config.toml
hidden_size = 512
experts_per_token = 2
moe_layers = [0, 1, 2, 3, 4, 5, 6, 7]
routed_scale = 3.77
balance_bias = false
lr_router = 0.00106
optimizer = "muon_variant"
beta1 = 0.95
batch_tokens = 262144
max_seq_len = 1024
train_tokens = 2328000000
max_steps = 8881
Below are experts of layer 5 (counted from 0) of a mixture-of-experts language model. Rows are named router (the router's row for the expert), gate (a neuron's input weights, with its number), up (a neuron's input weights, with its number) and show model dimensions 0-127. Each number is 128 + 32 x the weight over its row's rms, rounded and kept within 0 to 255. Numbers have three digits each.
After each expert's rows: a language model's description of what the expert responds to. This comes from a sample of Wikipedia text that the model never trained on.

# expert 9
router:153084111109120082095113165108046157058079104167133140130114160099117157119210074117100157113138158082160145134194067125123112112099142116126119170141165156104145105110127040094114134111134114075128090164130146119063115178048071122100126087120081199126083122093142107124127094109148059131174090103151096183116095175089162149165072124143157114106132162144106141141139130158136069123145
gate3:132181121154153135152159106107158121095113113140119129091169132159111126133131108098109173123113096117075152100093143057102116177075131128147161135207107166115157117103147149127106109165147087130122204101169127101161107134152121125118122085114183101117123162172148100160090146135117091108081148178163176183104147185149118132109104130061074081177145135144125144129149136100072193121104
up3:128134079173133091094071174151133111156121153106135131136084140100109153116099130095129079143097129163136131118153160143143105120135100122146140142092152161136162144137151150182189141142131164141181103163164156130102091044137096074128136064128100097163184142137129131105099178161162183151087114107077090125182135126097095080133144104089180105134141121112191142161063189135158149153141
gate4:116089126119083138138121158087109084101118202100141128109173091113012099141131154088079175131126133203176131115115152057064124143104134148062146132103093084137126117157162142103143117102106120142103115071062121114173122131155147137137133083206154138107102152125107137170162093155088143115127124097138108147121091203113142137111156155116085140100115153148149104200099114153121171115132
up4:027201122128147103107134125140116146144106139072163134129129102117209151095104114146112095176144145105137096132078209170137184134102092154163087158140233073190118084127119162134111127147162072192068120097154136180072117155146126147046060155046097115164105139149155142136120099104104085126136088124141172151144150105107109108106147181132135159112096122068102131149148141091117104149136
gate5:120086129059160196125184087098122112111114126135069104153214180107112076174129131113125150173142098119101130112059159120170086152090095090066133085069109170092117144068107142115153125137135157133118099113159115117174157135100150182087172130123104131135117104063171091142110144131127090092143134129147131104090167114153162013102170132142130103112141142199127100043108095130155110160139
up5:084095131094132079125168104150144066098134101130072146171214108150086112156063134177104175191139132149090172116107159096115056115205108147086135073151180132141094160075135094166196077091159173122161102111146136145175132170172123150103156129163149133132108107107186134120108149116084099148125165109155131104097181111141116083137154147125137160096106120197172088123176042149106141106084
gate6:113127068120148101177084117152146139119096165117215172120122146162154133147129111094122153139133143070099146078119141138113097147140171165155112136078116154157157184054140128113163117163151117112089113163104122117112145043081127127092079097078102166103154066169161072128099101096085120172108175078147118149116107128095153136189136124116154096122073087135093144143170156165107033135239
up6:160133184116096101128139128105182127164138135045111153054088138142097156123174142110104125080138122159112089151149110113114094099096145073033116129116155156107108139162179179145105140115131066134126088150187172139135181115131158149115164093115103143156125136155140088124103149181144159113156127107114142113111123153132100141146101182139135109167103062140165138094188138144127133162127
gate7:172117071139123132137132060143121174114140133122097145158137174184143087131123119135129160087169194104123170153094131173101107128116112093168133136105162043149145112115063130133156140125074165127139123071128131171143174194116156112082103143130098164151168156138077124095072102150166069146013075113127145153130102063088071091141082089141114161149093105100067102163191101103135145135156
up7:112165082084155077117120096148136092154205136124107130177128150132110112193114202112071047085186130086126156170139148092114113133120105101059118198142141106083065132152160056179133087125155119131150090138122145081135116054129159102173182085110171179127124099093088168108160149081181128132087107174138126117124137121167074128162138135124157143139210137148084121099140162127172177167136
gate8:096093083108147173112107112138136112180099170105154140122100188160123145140164120210124073134152121081172133142165149076137100098144128165153146143206128145085095170187178155150169148124144075093149173120060155084093152085118032116123161146095112165124140135148129104142127106117172149183118114153062065219125099123099104121172086151207192132222089094102130109115089115141083154099171
up8:146097078091107165127112156133066185183131125160097051129164138180113129158098132135093119137084108112140087105138143140159143118098123144118158076083122131094147097112134070170102125028134157117131168089137069152083136094117201113138146107120084138111163126098121132094152065191187128146160104134163111119116115096121171121146147199087019095100108109164098162172157127184135105152078
gate9:112108074085126148143133072148127186161089146104127126125167137174082141154138123132106159147200150140159081089125118166126189148145060171135165138106140132113187132106156148115128106130144113119084126125155148135069142172138135128113159118095091179127132126152184142065065093095130095135080134090066130095062132092122094081129132133097171139156099162099121131104099137169163102127139
up9:107127095182092135112125122109153112133179168139177145057142124163092148086117148137109130074108111104086123150115185169100125181156152057059147104155132140124144086137121124144152122063141118162129135083140108151087148134092126113063152104156142128148066125139165112148119110099099087145173151157154158143122155122171141102073134104149194168127175114086089142104194181103117170113160
gate10:178083088143103121135141120115149099109118157144105116101110114120123145167099157157121120091120152139162152170101124111176151123175124137217168090084144171104123141096100169140134061158123111145128198085180125162068130152137119106141083131121135132098184138165103147139145156217141083133134103121087097143155129166149141111130105090091154142134099168187152149107134166151120146099117
up10:076129075088131191151147148149112145153127088097092104054100149082129135134076055137076163123133124103093103120180137103117036116111187080139092087105141128143168096151120163078159151126130134135150152105173151127098070118086122145112105099115123120179104142120099109094103153116128143109130153159167115119128160144120132133100030146167111109106098123168119162128141164127094088129118
gate11:138109098031135170204159104096101112132110169102126128130148139122146090119071206169110156147089170113096153102146097148108095092136110128106111136049152134083159116179107156141100076097174088146128123126185157151110079099142113112118142147164086181121096127155090156160140148072112080131120113133155124187145151129178156105131122142102151081080121121170126110108102123097110145089174
up11:108154144042111157178157088154056089095135101181122118115142168124149095144123107165150091126121108135143111101130131130172123108111114055143100135194155148186106147071126181149125133106074103149148206069097212147166151142142100111133117142087101116146088176137126141094104128167148122126147192106146169075126063130155131103167150142186131146163145109101136114095142142125238132103124
gate12:156089148105127148169102062083083149155132115145091107132126171143128112140061146143119042221063105121147139204145121159140157083127138108136171137087150132188105089106154149144139112134189168155135085172116122116226104187177158155099171118136120142111104139146105148140133119146168152117145112147173180161166109131158127222090161145103148126093140129159123082099114118135115163103092
up12:069140141139133126111189121154090085132193133099130120077118154169104166168160109172115113113120110106089081104100146157100150121146086107088151164152127118148084241147173117114100182142130103148089131119071149184121146077035117109102106070127123158090126057104117129116059113142100113141106098140036117120123161113116104096123063116114079142120148143132133122156158107116152118126151
Description: Articles and possessives after prepositions (of the, in his, its), opening parentheses before dates or ages, sentence-final periods, and decimal points in coordinates.

# expert 10
router:114103167126174128110151190113126149124129130125090127115092170169164170146102129164104144122142148065158136151188128178112095092130116201049160167133135088079114126154085155103101093110142128107170097123150086146144169138145100102160112157150096159100167089091118126102143107137170071120173122117122133140114114134156160148113069111092150123090186153087080122133114095121122105150125
gate1:211184114168199116087108188154104151116123139190092096183073122207160098158096109144099131163140112110108082172156148123125081098159121091141121132129090085112111104101079113122155132164107168156164136117100136130155121151149090163070130185160162153107180119057146123139082073141127175126124172131106168194086076111176166119173088134167175165147078111127132138162118128089151123171113
up1:117159080107104086101135179122080058087129143107140156164121130089112106141077130092110081119183169170078074144134134102167116146104140160146170178131103140146100043089082205121210127065116079167180131123109091060157175090102131153137052126137109125104187128135120133102149099137087107146103103124126163085117140136166187143084122189105066124143080110119177142072097144188107107106124
gate2:156164113136186120099145174148169182102204145171107091115155117158113100107102140139129130097132136129137112151108166070152136123102102135123053111145104116130105112152116123038080151063133149161176132161166119085142091092096157181113115114107106152123115100137139126160125119098126117160137111059101188114141149170067177120138191129065082160112102152163106115155102117112132166153163
up2:146087095167102184135144115114107150110149137128134167111099130125120167184148135074184122200158164098134119151173163179110117125190169085112136161146114008180088107122134179100134087171092130131117150147124098086103146162130112179098162120112114184098111154103148147140165095145186148120099112139137146123140135132101136073082181112114139127147104139152147128095133122155146138134137
gate3:117085146120113178119139144147132150085151110151116145135116143218127173169161155162108158167112105187100118171105151133139157152130125142106129165157142203088106076088131119058124126118156126062138121096143125095191142120145073159172106115141126142146123171111118118126091136154114111186119156074123113170098174125110138170148137113093140118121116119102076143121111141105138126123070
up3:106137181132109107118161156154150170109143133112134156126090103106116128119195088117136105148128136137118185143134118160147138140143104106081165151051095215158184173068174155062115154091077126133133097119096175123125109101086138142143120129107116148140066072174128093178148123109088129120120083143168120155160102122119132158132108188146144120132199086074099114131102090158141131106125
gate4:099178131177149133104142176112134087141086153056128089144116124127106114212135103135142093089117115098096121183118174161159136106126137184179147076159086117083114099133131085093188148171154173118129128096068107099212158153144117127098126133083133234082146129116088128111118119101209097184171163109086121122078126176137128114157171092100079114166117127102100077096151173136119160159134
up4:099142142156103115100087150141165106079147155152108157177133102111068112129139092142106100089126152098133143086098172112145177121151076148142190180175148092075062103132123179179155129184124081149137095081175112194140096150119082127121172135117089175084179155162135136111131108073189064086164112165131174162135150161135122099135186109155101144222112108146131127059155192110105147154169
gate5:143094124135139082069137163088087124100080163119129117109152101142089167142154137143107120110112153057155106116128137137142084158133087160099149153154136117113153126175051163119138131097149149169120082119089104086148143147069092144100107157177115211131167098098167155181121139129105105098085127133177127179075140171143108152086161178100076141112152129140097157148185134137112165067149
up5:103128146115143077096083147131098136137087097125177165088089136099100159151184152124117162099123123117096112099216141186086092147116158150110133145130097153169150101132143127097109160086116163119148123099129121166162139069162089180159066147154148120105109104149142168139123161126103104102128134103129137120086129158120116114112154113070105144097073132082086224114179181101133156135125
gate6:139139155179153147145091175126099135138122094103118120138119167129148156143116109130109192143094088089115120133114142119146106154185183149142071141090077151120101084118140111158119142144112138148111169070078112150140168118174132116114112179207184145178067106130140183111096092159143083090093117124165140143186116104137189129131135112139192166101127075111145124167130156046055144151087
up6:127161093060176060096114081159185129149129145161204202142109108145170111070152096100116139143161156140147129158107171120096198184143172138095139134153125174137144191136110135084108092167152162098164068078081112178126148090142117164130190140146101102163138110106141107185097074163081137143131159107132130148125186180132113170110117099151140156147123137088144083137152103176167149149149
gate7:143178105168109152077075140171126142136085134147105165102082080165141138133115125138104132140140102131081088131089160102103083142147144089103088113138024141151123136149130108112176129081119148072126144084126114120068153151157171189155135106163094045158106144101155144095066120117125137126088188161107097130128125129126146135090102135176161135143134104141129156182112151106170063113135
up7:132090139096171126149146199112125101126105139151111133139118138141104130135091095148130105141107111174073096092100095213126075150159133117104123122141190119125147128157153079155123067143095092130171129098160161174145097112117127079158162153127081144127114113123132102151084202108114063066086138131154124090090106096129071188151156077126127160087108118091126173102154124137143107137157
gate8:117165103113103166119197175123101177168088068218144175145134139172129150069152121141139125122178150156187189078144092082133165129182115158117167161156134169124111167139200143140093140140155133125097130129097105078165093114165143137144162142124122124168139104137156082134152119090080172154177098110192067116115154136105121163168181142107130114155176074139167158092140137147203080104215
up8:107090157126133112133101118143196166167128086106133064147107092087131143117127090111174100157121160077125165116084127131102115158114154195086112124131129146117163113117055080147087151082115172076141202109190152165159190157140137142159103123144134135164133160048172092104076105133115094098109102064142170148165137187100202187113170101164163115077154170160136096122100136131163143194103
gate9:160101147158124105179113160190128132155171147111150078080099136161160146069179134164122100102135175151125103126128132101131090075088131087164186156149111120140119132123109133140105106116112072086097135137117141151107172166175115074133126083127107125103155088150133137119099126107138170126138126137183134132091133155135148149136096177182143187131188128126134084123127152093142121185138
up9:146089114048173120091144072129174099100152158089170170172163115129121127151103096058073084173126180153096133090134194116111128144135109107120142040054129146083109096136170117090127121105127149141119066169111119138117129056121077145146142110094089157065093157054142143119081118145109125079155122164062135081117115135136105139136125106147108117110128116150129095124098134102128124096134
gate10:147122112162089188125164069111056136139087085176084106137168125136135113139201114168129117189158140087188059113139143175103089071118046108117128058107129124128152128124090108106072176111135105096093125167135104146130151090140103135146121152086094142096149141132124115161080159087102155136126085130167138118095116101114050173157135164097116136126118099072112105163135139109153148073127
up10:147141128114173108155084156068110136108080155136157144160145138115124086106081082079092151115115123133102125091169082075151129152113183137118147176079088211131095091173108109116128137087124143171144191128176129071111153128183139120141107156092133144074155173091128105097106150155111200108133076117106132096134131193118090132137064104098141119118067138128155071127109151163135125097128
Description: Articles, determiners and adjective or participle endings inside noun phrases in descriptive prose, such as a, the, other, elong-ated.

# expert 7
router:143107106185120106175145123045158125098096130129138105102208088148163092141131196112109111141135083134096148129096163110183135099184136130110131037108121096185154120119150162156109078103098204148092134147123103127152139156176118166139112095091108131138116152186147129118102147102142124160127173115101142107143157131116126104165122153121070116166150138093129140115133134128138111069137
gate3:143153156133170171151100124126090085094105161155122145114105151149117125110106110150087112080121181090103149121115112062133098180156099193060161137159113153168176117086152140158115126198144162122158118097116044111111138140090157085128141070155100141127176100188137154159191120104183104161104088081089175112108131139165056094140169133103135131164103128135068174096130168133126152134178
up3:132141116165105187110129103175222170140122147145146119096125132215121161121088101141110190122077141101107153112128099039134114160200174133122191144176103113114150089103086142123144107174158072108089128081105120140122129092125112146098223098107131105120133141176163169112151139087152095088148123146162196146153149161123112086145202114175160117122129137112131138103156078093064195155151
gate4:154129154114164097155129170141115101115214179141083105118181174131156137126120180157080120133105081080119160084140117069152112161166117164172142146119146135145093154059120163129150133165181156122131138093147160145140109131131151106156106099138108125132133161154073129081219164166117133182097114135143150147111135148127096122093124133141136136161155150185142133107077154118152109118109
up4:173109112155148059115123146158130162120133176065199088115119134115105138141189161185117091157115064146062143095133120119107122165131158150163162112161168078174160066087123155138086115142138082153134153069113146152148139151127133187123130149101134100158095151157095099124227174121153148166129095119193190153138144131118112145076103118150063163168127167123042116145169094111124142127105
gate5:090135057113123057089145119097078146165121192172175137148147173175143103171128108142179113106140152154094070109106133110128192133078121115171123088097147132122122147142139183086081109158112119177124129128177109121118102129116157129175083113153211133121069167107144172067130178086108125158145149071120105140182140158103164135152101089093178186102143188144078070147098137124172087096104
up5:142088145067135171102098122078095150097115106187150143120151138131134136088135113122113129041128091183162150100098163094097143117127136091109120105109114161114048122141124130100120077205111135139100131147189099145104088109162136158149103111077127144097127158140155171158163141097159141097136141132172179122134135134136120140177129136141131094118141140097139157154086201118079177127173
gate6:114131173068120166162126099160199147080120153077116098136150098096143070095158150110144120126154162162071134106113064165082147184155139122138095162170143087129124122108062116122114175145153105094158143189158117084084128124089162141158118121153094211107115156166192119149146069102169175107095092137137143106090154123114187120133124138128112116114107125130117126169154198147112187107105
up6:098078137180135121039125155122117160157122136100136169095153166166106175209093116154113140160108041092230141173148168096114156206110097156115117054116108161150150171078133125151078138168116151133125109118101063157151136154161062126080146067119151114076161119120078129105144125112100069142143125122167124124136108225152099150099151106088102141069122128138130122120165127090153117112204
gate7:112170176136135104120147102064132124157152135160118143161180121160133114147134117141131139167110114114123135142131123115166135119079124152058091101089081158172050111128131103060076099146177197186172135131119131117129148211136123149154145121089153162180155142160097110144141096097119132104157134151117148109190107110128142143135122081113123082144091115121128126090152143180155157180101
up7:112129132062146131090137124089194106109110133192109106117185116102131157150105144121167167127179048146151163190202186150173085147090115111152144082089114139179113123124126144120118123111138154134047171099133120103109163153114138070132062093094139127113084105146153104139189115083124164137107090172114080150116168117136169165097141105099145139148055114165157153134129127124106137171143
gate8:138125166098134085142102162107159152164057172163127120053120156143116118138137116111144100144161108143128096100131158150083197119113145118048063121131156130179097137096118137135126152080122150128186092142134123077142105084192146149122092131099079165137138138108130133076072109093131152082130088159095167178123114155172169136100118105100142150135090136106142146123198166136137088200151
up8:108098104150081108128123139112139179125088162132132105095118168152163145137133145110114143108107024134183157154144105131120110098125139144126113105120107149158139169083129147139068082111091151184097224171105106135116114064148128130177102103094179182136139119088067124106092133051204126123148166084149131170101142143094116108133131125125118176162167200125147126080166126151141077150120
gate9:123090126134132146102150122122124120104122162131168116124127214072136124121110094110079127122137094158063124110142053087074191129109215157165137053105119141181129091107088116127103143170130180208134072141183105137085115123122142113147165072145138095096093151164168152148121149145139130131123122148132158144138129155149059088138165069137081123160100156140134180135160149081112168101096
up9:126095140147100160085119135142105143143137158174164111117153146122186096115091113105105096090136089114121118090109084144125178098117142171159125045159111153126124120127151200120117165167111189174160097120176170188060164128165120123182100088118130120140139125163146121148105115179134163174123104147077147085082126149146074084132114120195161131159138130139144160141086088062092123111130
gate10:087125099150152101144108153088127094080133062094121179153172177247111113108173160118133198087137116104128100160167145108129182130098099113158089120142146128087167104132093100125143150145047161120095084180120133212114138094088128147094124165107099177119105105188142100152110125148135138128165186143091150143189118135180109108101084142117127155052130107096152067130104100117130115176183
up10:122122165017131108162110109133112175128156155153108150143165132115108095131147119128082131057156099052119167124165129103137151134117124160134108137147105168107125139131151167104110087110146117079132054181166120104122144169133160087117162095121156203136048125070135099114115106159119170116103069147113174053096136113105195124069131053179167109108128110151162108101070161176186168151103
gate11:144106127135117057121184144124149111067163130082166128142099106107161109180107130123141121175118119139036098159177113154158149145065087124109120124108084128138112134117143174191113123177115125149105123151159088106131115146155124129075153170109075168107149119154152083144191108121071055114156168129127173163137085149122088135151145116138094098152130169116096165145090148057064133123106
up11:113111112078124124146136154172104120129110155089111161174172121127146194161101164137143203190133147189110094103141128128086157106117138118121106100116110138141132145151128185168095083130169153050098124143106128098149099140155109131105114128091164148167116093146187148156154142154108095120133176149112161143121135166106163082149140109138131140130084130101048088092123122132146133080140
gate12:141172125130126147153108150094122105144148108204148122131146103157162117150155121121122124118117175110197139227181111143068104078139165171118114186135051140110091167103115148039121135143141096069098157121093100116159144175069081128111171156215125079145133160166165096128151092168153102169127085133110176100114107142089133128149105145157179158155126152106112129152134150140180156107115
up12:111177127087121085145101133137163124129126143193151070105143160145155134141141141114123118158144077101153079147141146123120124171097181205103060150160090126155117137123154122126128122152091126055181104110084156123168084144088122068197117148140153121118110112115099133133157118152161175158105054105170136142144134165124158152074148075134162128134125137122149157080169136087155132100119
Description: Words inside proper names of teams, places and nationalities (American, World, North, White Stockings, Blue Devils), plus small list numbers like 2–7.

# expert 0
router:115092094128155120119063144115163122083189180074135066149063147182136134151117124157191185168206167085129069150083160141105126172183134166152159130164146082165109134120110084125136108171170186104167148115164132111069105111062102101127116115201119091117150112111143128099109102098157148137104077189129139129122183132130095120092112133096165102140124149132103089109118122134098127096130
gate1:164152191112088169140161137129173140139153076102136071143138168121068135155096152158180156141058167135137093155120186113157090162146147173083138149219191059171114079120127152143129152101141087102114149115176143144119059116135123105167121105131097155110130125142140146112110129154096209093105120129182166134125119135122101127138064139135147116132096174138128144074172177128139088141154
up1:144092134169134087110143133137127151157120099085105164094136173154066115172167134144137073063083137127120130118125136136126132123108071127112120118143146095100097134130117103081074170128101173168154139163098114135136135050144081159158061100083117156099136164116119144155171140165061142112116090149090117178086132128067127093153165145104176126111146163181154154089171148129083171167171
gate2:101125148095144154151100100086100073097110111112157102131095146174126154134143071092139189146079163150094143147061146120134087112138127083108120101146109127149115122133148140171136151130128132135122125090156136175114124091133197099179122174067087188137135118053042131151135173141142146180102171104101101123104112156073049106106142147108181095172105168147152150075184147148103149082110
up2:125118070152191141147092163192137136067199149160173114096087062144096079128105148147109104117128151086177137147148100154089124209083157172092122086135144118147121111084170147109142093156181158155097120111155106140091118151136134124120079193091189147122183091098123093059142087161138155137100175160078083120111115120143150183154122106096206123078159099143084111152183174161124168144178
gate3:103088130109066152146137150095113139099111114134130121087147124064135104125156147146115158099178147146153099156047153086143135144176092100140153093158151116124181126158201153111132166149095103110193091119165157163133077086191149110107123133103134165152111121175126122108141084179106154090080113160077121098112141012144148176150140136148152174098151094160188100167127080100092134102140
up3:150100103112121154150191155137101121138124099117160167110122162134168188097108150157140113074144103121097097128118105101108105120081128089114110124060090125095127180125136106118168070147142152193116177122121120133133192133132118111127123133119137156133132092079168134072110139121177160103070133107164126071171116165144172120094162087086100116088104097126109100113153143124112128150121
gate4:135137153140118096125138056093102117114115125100148069113093108151101131159139104109151128125177118176100115129134158092092096114083135109082125120135160102105050109165136112089120129144115130146114071094145101147112088090103126135102145156142100141168098110158082077092119177116151134214097103071146100192095129095167142057125114189152152094158117136111133106156104124152098069104132
up4:211107158178138093186062125103121048195115183090162124148071150111134160144106145097154109113117123144138139082119147120094208074135178105145141132118130146092141133126165080106079124106141188119117163099165111117072162149149144175132119118155192127190124156106039102113158121053109146183120121161160075092155128122141173158090098099173134103172072117152100196154166159127140132203059
gate5:117123142182125181107098100144135107159145114148113084099162165136142078091117128181117182132149164129085135121125096135124182145131091189130140127175095118095088146093111175165086065124153125117131171051149093123107183139128171105109092127165149094124195090095140142085161126193127074111169130119199090148129121057172087152142143113125152102149151153107144130112169143107098106155237
up5:154121110123171128154135181083135109114080106101144142107109089116166139157095063102116110143120068129240159080105173138078066119121134100105131111126155157147133108167120154125149118087134174113123136108172100060111148077121155113121152135114130128102117169126046075177096100152150078162041156148113159122148139105119119171172125088073178141145166118133185097149144130136154133152070
gate6:158196099110086153099070081079137189113144185063125116066076147111104147100161131134144096121117121095076138148083147164179089166156182090147139116150160120142108138159166136070101146184146135145142131149187101157097135168139111133105148131128096130187123145160122081142138138114124154163150130218115113203124110125141148118125143084191078181079135097107131159128127124138167197140171
up6:127169119066178117068133102112127057099183124125068149130154083155111131176108112137136103096125134140113177105170097091142112196107145107094127124129107106090141078105145194146128162112083121142158124142096156143096121072147171120175104150064060138158132153083130189156084061122096157166121137127161143175128146147124145167151109143108131178171181139112154164122076104127113177124193
gate7:112152176177140090134134151172116089126119196094135111183106105087146153117081080100118120128161190148164126141054147117090122112066148112118142183155095169157113135096088093126170160090148133174115141117150183169172124138174117102111133101174136114170129134160136144161135121114097120163064138077143123186146115146094131091137163105168173124139100177119118158080112136136098123197141
up7:142083166093105164160138175104141078136135120075151138119124135160099082165148149084148139130161070151182186122090097124106136105136119127115140147139140183084115146138138129119128135143188096113107187131137149139157150110105166124141135140176108075115152163163140087155126155052086108099092093105136122073096134161122153128048116162108185153111136147172108164121131091098087103099163
gate8:134148146124122168142041136074122213123161111103164093138099158113107141129155124140133110097096126118093083108140088093130124162094185165120110114134156128111091195131115040116110095125087100132138137153098108223130129065169152132126119147153110097143167167090146143095142154159109126137102150146084088097143125137090115131152152115206203128072152089056074160089118135127108144146148
up8:080129027161113112111111074164117176148116153133120148092125059143132059121139165143107120122071135149137145145153105150097110146147170091131144147138148158143154098078135129199122043154146106151139101065089133095155151183126132143102112148154113103146132175150146115199143128125172169110113119102150177122120138086151109152162165219108140152142127112159137125169092114172119054177134
gate9:120160102187083141149114079142135145134161101133091113139131108140196140103129077160105126118110132065143093107108120117106148166119153105128137096125136158087134129175077136045127139120150064160137080099100130086107140098051111133163157155142166127144096117105151125106092097133073124114085088143154112111140154153176143116160149139204141100150151102154123104127158147216095166150106
up9:116113101080141074107118050136137129156155149078134118199106076148137178140160069081177113089109103090104142142123126105120089130095117112049135149114100086123149143127088124062132094060137106169061119079070172123104101082087160132079134178091136138139093111146089133081100123113156112084100086123118124160082117081095140101116085140161175090130151087091101135199121166131071138150151
gate10:156123187108118138126082142144165104104110066146131132143160071149153140191171092127134072116146063140081113127058128130149200127126083153180106129112100114132151173113130180100132146139127160147067204100152137136080145111110099089091138118162117160104154146137128137177086124096103123105126147099095103124099153120135136160130158094117153118162129090096143088173174127120163109115081
up10:131081097125084093083164174137154108179141127136160161155102115164111152141157088120168089079080165126065108092146118032126060172144160148121137098141152157105169125113098130072147123130121069136134102129116129123100149134119090125139209162170122079179137078137163122093132160109093112109124116157070140130117145149155173133090132040085171111113137111117154125140053093122151169148165
Description: Subject pronouns, relative words, auxiliaries and verb stems after to or that in running prose, such as he, who, had, fulfil.

# expert 6
router:065129126101131121120134115174171077186089130146096086142133129118084164157196148150115139165156139125120161211130161130142138175098084159074119154132064171084097156126125135143131159058123143102169090090140137123151145070234190124110142118165117196091127072092086115079145082174106135125111108121119131109162151160134119116101130129117124146125172163121100102097098110188133092104125
gate3:151176158133199125126159195116160091086108146109136129162142132152139159105150184111115099126154120129109154113104166103102184165134099075131117156092093053125114141135147144135110102195092133108134096127164125093179125151154071151095156189128121127055060126113107131096123122067124068126117156198092078094086088106121114153151161182169130122125115197061173124073173112149144129186086
up3:148122119135187194124114131160140107126153149078094184155137136120152196130143081085163151156119115143127129150086135183123140179145119075131120145107152123137088115152102133099107132171171101135165159128106101161162163138104143092113083136128157198120157175067163096113131130135171166090110138149110132157157129136130180091179088122162103142157102113144093113118136182121108139153100
gate4:071143136150202136120158072128117108138159092176128113174131092150132176162158136122115150099069088105122128142152201054066154100063174093142157135132097058142126128114095131170126117178107137106091131089115138140152159078109113129067091131116097156093170169199156112100154059165103155094122123181098128132146115128148143074128162150168096147192123139121101154060129124084104127110144
up4:054157090139111165137150109158115073123181117144092104128126098083119184119094078121150109041145127103115093097134170115108143122116173063187116144101142114143104137189117149121132126155149158137136113060079096185129177174076114159120097114159106152096153137133110065126178071156207164101188145133082128139118100114167115089155092131207178107123123085154062167080153150112121167138121
gate5:136170115125125094121134165124100141126103137149107156154099150126109112119092149128148077137101134108143099105114109145101114144123126151142113149174122072181132146112131158172173169097175136103173095147123141126142145133130132131158113124190099121116154153150218096111125100129165112087130111116100110192159121115162143103205124140099011125144131113130167092113113119173106086070080
up5:153122129074121142125130095151145137169164087178103199138107099090124173110079116101142185159115119125129192114116148149129106059096081143150117139190107075056092091160133117042150134143097088102150129116121132131140124083149162091105094171097165101184108056068143172088082109081116154077067136072127085125107100145089144141096125145142121055164155130158124196121149077153178121089072
gate6:093148179104136052174139154152125119134138148161131152135099126171127141119087172173181101115122114106147145158112120099113157131098105161193146155140079165210131180112156086176160110114106129102177132086136084078120140112139109105144172095114111122121154118162094185178142055108159101158105087104078137159116122084147175160108089088109189186152060109194149092134135092139129123085197
up6:123128131148150140109061162066121141103146134124106141117183101135132132155133153112030122101125147122121130120122145128190100123140190124085136088112121165101165120152175169165175116170089129057097182097164115164145129122091115134137119190167119123123121087123145087154157124136101104115121125157178159087147110126128092128182109137181103108133154108105114105125121146124147063202039
gate7:082148135157121101097102150194132130206092127138102082160197135132113115088161150135169161132158067102149154167119132058134112158117143153197152130128153138128065139142117080079138118094185114089139129150105163107167155100126134141136186138158137123065152131077097103094182112130111138125145125101158102149161126099129161147106139102127159142148111124105146132146165102144124126119126
up7:170154092115136147121145170128154155070151118105115087141113162096151110134119169116141105083146173149120115177105149082163131137187141143156117144096072079139118158105114123127148140079096155091133122142092118132156081083104149139175152160092102091130114132117157116157113132089138127150164118107076126151150118070068100158085179158076112126148102130126118077098179120108171150107096
gate8:131100169166113125115136095060141147148143059159127135075086114129072152110119097129069077131167121176135124135090142118157085157179183193155133101147144083098128117134116176095109158134168158093091095178124112085146149116117168093140067082137139110130156111108183122126149142085144098116171123142118116117112108197187091171097099139109136117128090117143073107115179087134145118098152
up8:133181145162109122102126109188123133119172169174130082180109140199153112090138165159117111141127169119155148149102142144176173190137165047097098141094119094128129184124100144145089106124183066109118118135142153154092162060115108097135166161064099121123171172180153144144143150134055160140113172101137068137165134148124161118191131112143144220106148090157195157118126171171118104179138
gate9:162108130168141085123129158063128096141094175131125073093063132177114129164099110100124148137088096172128072119116075103143093089106119144162149095105197081124189121041124061121131119142143095144136087127070150135137128124168190162099108160105173138137140091097161219135157126180112106141118121099102082076113125119120117125132098057090114118120109116120140135123106129176140143175102
up9:132070078103179140126079185112118123125133130134068143078114179126161096136135162132118154107152122071178162124155089124129092144127133157107129102141103150125134110112134086158104159116152170113104067134155109182147136125138117175122140124123160148138167099179130085073092133102169194193129146135124141201141098149103135126097152158081071195154152145104164082166096064177110127060104
gate10:108133156168194104129122128035143066104054140068115159131110131085107121145112044076187139147122105172148090162175123168136128128152115125150149113150124120092106106056179115175110088099146121103196159152118119148093121130155091125053090150112124139120077120085150140173102108120112196157149144117134131083096119094143097058106109127103103169101130084104116161144153160088101178145110
up10:122169105115134109171057102090161132147134143159142157099159170136104120158112155144119097072074126124132122136080155090091183152053107120099163158182135075105127116103122128158151106131179066129113120124110129138137171095134171080169153060082139114148100121156084129084123167214076099151156147069139109149126143119161091117116078101167151137151101106156153135077170142123121121156072
gate11:128078075156138128095155183107105139151127127098106141149147138116139130189101114090137084085117122104121075134106192121126132123169161121132119156073117131135130159091124107094121138113138222151150176179106110116145126147137198163102122133098129146126093074142138126095153086171162130105146132102152204142162104143123118082127163149121062100158138133132117123063117145146109180120152
up11:115132139114143149177174067143126077109135124157086126110163123124088137168121133066074109134154153150197147034107069115124132117196122145130108137111128135104103107062120089151118072049148114124114122120172132089095130063123153141134150094120148142134102137158185128130195143131141139088085170095128093141133200110133108142128141139158151129056102106164178121133120085088112120157110
gate12:164153081137074110107151130115140096190086128110131133129086174115137150155103131186100084134138172111117156144179144069152117107168112166201149161100195145125177083175153105096126184124157016130064111197088156180087153129103104176091130110138141105185094074095113137103143127117212134084109138067121144134179090108098136071142122152176074111143187068136181147135083126122135130107177
up12:139090138129117144084042099145091102073193110099147151140106169083139146185127133111143138056105184151169182085141186125142139137089125140125145183168173194125176130171151133121143193132143137149115178146116085099110156098130101174140047111068110067104100141124114090153165087110112143143145159108108134105176158090070138123165103122068177102104103141182117220106148123152189171155076
Description: Digits, percents, units and list dashes in infobox and statistics lines, such as 55, %, km, "- Production company".